{
  "n_layer": 8,
  "d_model": 128,
  "d_expert": 48,
  "d_shared_expert": 64,
  "moe_layers": [0, 1, 2, 3, 4, 5, 6, 7],
  "router_score": "sigmoid",
  "normalize_top_k": true,
  "balance_loss": 0.00203,
  "init_std_router": 0.0358,
  "norm": "rmsnorm",
  "norm_eps": 1e-05,
  "optimizer": "soap_variant",
  "seq_len": 2048,
  "dataset": "wikipedia_en"
}
Below are experts of layer 4 (counted from 0) of a mixture-of-experts language model. Rows are named router (the router's row for the expert), down (a neuron's output weights, with its number) and show model dimensions 0-127. Each number is 128 + 24 x the weight over its row's rms, rounded and kept within 0 to 255. Numbers have three digits each.
Before each expert's rows: a language model's description of what the expert responds to. This comes from a sample of Wikipedia text that the model never trained on.

# expert 57
Opening quotes and brackets. Opening quotation marks, parentheses, brackets, line breaks and coordinate marks before a name or value, e.g. "The Floridians", (for Chronology.
router:135120114127112138145097137084108122163116157140162168130152133099118108151079140088112134114111132094139141105164156134169147098113103141142113117127141091127077099148137128123069162114136095167106166108140130139155117110137159129149118088124109121114119084094159141131136138112132144165143138139106125172170086110137133115115119121139156138156112114121105062111105155081119127102175
down3:136126128137086129151132139142143107136141140104090103155123100139074096149122140117123114155128162132147104102095111162132104131085112084162138142093121104163084155137145141095063087108137122140145089149155168151141123167105157149153141098161128106148121136169125128104113140130140126136128124131146099140140111128111188081106098110163135107128154077101143131154135150100136093117105

# expert 38
Name-ending suffixes. Final pieces of surnames and place names, such as -berg, -burg, -ski, -ić, -ov, -ton, -man, often in lists and tables.
router:138159104190117159142127163132106134161080170095160155163161150133139089113118122098109130120136124105093156144128118136107179145098097119123183157100103126076144119116108094114097090133144107117150127136141110160124128076125128076109141089116110147077126147101160124115165147123099133127113123141108115100145134133099088164124173140127165113132146115136140126126112137130128119103132
down0:120113135095121105074158109092122124102151174129125121134163089122124130124111138109141132132121156079115078135142132121132158097073119156109118150090165152146101120142110173116148143177161136106149160107139133135139135089090110148134154127135126131132114087107093119144107151092142179119159139124134129114103105101151200130133065122128131103109139126122152136165114150157138117118146

# expert 1
Name-final word pieces. Last pieces of surnames and place names, such as -ville, -ington, -son, -berg, and Anahe-im, Greensbor-o.
router:167140095202092181118110146149125135155074198113153155139153164149141126120093124103122147113113126088132170129105115139100166134119101143153164138118137101120122149129117100128099131135144113149139145127160141148108115100137132087134134090111136149075135094103157138109142143134095122154127146160159098118143135145111091157145152120133181101180131139128137127133104134133130125105120
down0:170090106110154190151168108141141116104162137144086130139139133128103156123103136114141135117161105105109102151095118104194115123177126128118092151116161139080139188154135144090145102158137132145128106110140151083129125144117100112131173096150139110102163136093142113133147177138124103162145122137152113171137121136124134160164161124153120137149123165115130119143127140102137100118117

# expert 27
Mid-word name pieces. Word pieces continuing a capitalized word or title after its first letter, especially names and song titles, e.g. M-ake, G-ood, L-acey.
router:143136114155104132129116127093118120166122158146133130131154129136128130090110166117099118125114126107124147118097134139149178134106124105127125110124175123065131130124090104151114093115128096118127121116144137172147106100171184104123163114111124153107115129122150172125187151143163092139083135154155087169117139138099110147102176112135170075162151144106111127138140137131145155098162
down0:114129117104066088182122123112139119106161098133179128132132126089125132154166152126123090144106168149121137139164158153084143124142148132169157126118130136132182152107117135114108131135102155127119120125144098107121127115116091143129109158142120099080145150167124127116188098152112148111158116170137132152141122109124138107139100089193131123146140108121163163103130134084106142156113

# expert 7
Institutional name words. Capitalized words inside names of institutions, schools, teams and railways, such as National, High, College, County, Railway, and hyphenated codes.
router:151148085188088166185134105116090126161094161142148154194134143094158127105091154110084138090119137144130160127136156142147139139110125132132127120123153124116105147101090095123114142119144119141141114156137144115127147127178120105122104105117109179086113118148121131131128094120090120152129130166145113135111144098131129159115131115136187119159157121081123143099101151118153104108123
down0:119147148098125142177137128127100130146076114125138125145139126172136141162108157156135145143107130136147155129170119156114170087152123144115102109104125172133153155153166147126158121152136094139153126187142139155182126092093106105135125104170156118137129150133113156149136101121134140124154147118100113087075165090145106110164102108123097121118126150085138139095118174128126118104164

# expert 54
Table numbers, word starts. Numbers in table cells and statistics, plus opening letters of technical or taxonomic words, such as 3,451, Festuca, bones, nuclear.
router:157158098155124153153151105078150113192048173157138124146164157138158127111144152118116132111119089109186138161155145117120153139101151106119127097135149131111087101118083118105112150130150108147166125163166135135123141127126155131138124122144116157108158097146144170107163117092088145139132128178141122138119145130150108146136151104162153115120129121119147121105108155122113110132147
down0:161126088124118098113144111133091114118122098162107106184139152103146086137095110154105117150131119090084171110102125108152101145194149149150118137167147168150140108121097119111126164125136148114127102110121147108141112098129127147156153092145165129123145102140148130088100134133130150138141135108168117147126152088120136136110107125148166118132115144143115158162147126118072182179111

# expert 43
Name-initial capitals. Capital letters or first pieces starting personal and proper names, often after a first name, such as McC, Jones, Thom, Men-ard.
router:190120130176106131133128116096125139194100149152155160146150140139125096114094155115080142119123103140129142144137123134121162140129096134143138129143132106125127144128115094139113096113129098125149138140149139133108119121165141095130119063110145149104107127118159165093169089105097116104111139165131114167099130136119102139124152137125179103149134149045150137122124150128115162120179
down0:113150130067065129144090095108136144057118111165129165114162142118124162163110118080119151115131117143136101091100109176135133132145137139095151102096109089137082108127131111148128170191111126112124132078134163094118125147140140131147112162130159141095134117129129096112087140148111117146151113113166110144096143136133134088132141120131110136130154118119113127139134156094111143116121

# expert 41
Infobox field labels. Field names and their endings in infoboxes and table headers, e.g. Builder, Height, Alma mater, Coordinates, Votes, Died, Genus.
router:145139116131089136088106156142165134152111181109146152131139120095126117112114119112127138108132120077122153118172147100135152140116154096099178111067169122138135156088145120089109128133133114099161117162154162162127148083128141113106113132116099126137133119100144121124140110158140145162109146126135114134136110136145181190129130122154181139134145119141147110114101194167118131098140
down0:133168104096148126132132083103083155101108146125106147103101130132155087157144085120124099180114115135082108118130117135111117125168145157115127152170122148113102133128118127128119117093126101116146097107134159151194143133100107117159130119118116134135143165136095196127139164120171117170137111080102121148157142122148102169111130139171129114107128106152107140108160120104121119157096

# expert 3
Adjective-forming suffixes. Word-final suffixes like -ical, -ial, -ural, -ional and possessive 's in headings and infobox labels, e.g. Historical, Women's, Military.
router:133162119143063137112132164132119126145097161137140158150150128065123091101147120068122121074127152119122139137135142158145156143104157131148183132110145139114140113058122108105093121157168129118136139118147144143111175121157155088097147135110131163123115163098143130134130158115140106155082130135149096135136159151150148156160155112125137144140130103100164102127135136118121115091144
down3:109085147170137102135155085150140091098136109126102126138132097106146156142161132131171151127090112109153158100132094137109131132122119113148138126153154133125156113132120122135106084117117138154137117097135098163152116074145126120137114063080120114094153143096154124102117096074123121111161141148079128140090157075117129169125139131172126162110139131127138178096133139115106116121144

# expert 11
Digits inside numbers. Digits and number pieces in the middle or end of figures, in census counts, coordinates, decimals and table statistics, e.g. 10-9, 0.3, .773.
router:154148142143074128147125146110138136187127190141149112160164151127131122138119128105143121063121103104147138132124127111119137137111160163144164089103147146108084127128083128126137160130121144138168128143124128104102158135133111115138084126128146157073165117138115160124173148086112144148111103168142113118159150129171146128151152084152173113147114137113126107120086144136129169143131
down3:128168113091148106140146148113157079100120138124155106141146147103127128113150209116134091144153157145153122110156107166125147132137116090110142126164150108137113089098136154091138112163193112158122120144164113113098182107118120140138086118125104103092152110112126114118146172136118136091128152124153126123119142150107126162178172095122134130124151115136113149155154113139110105106110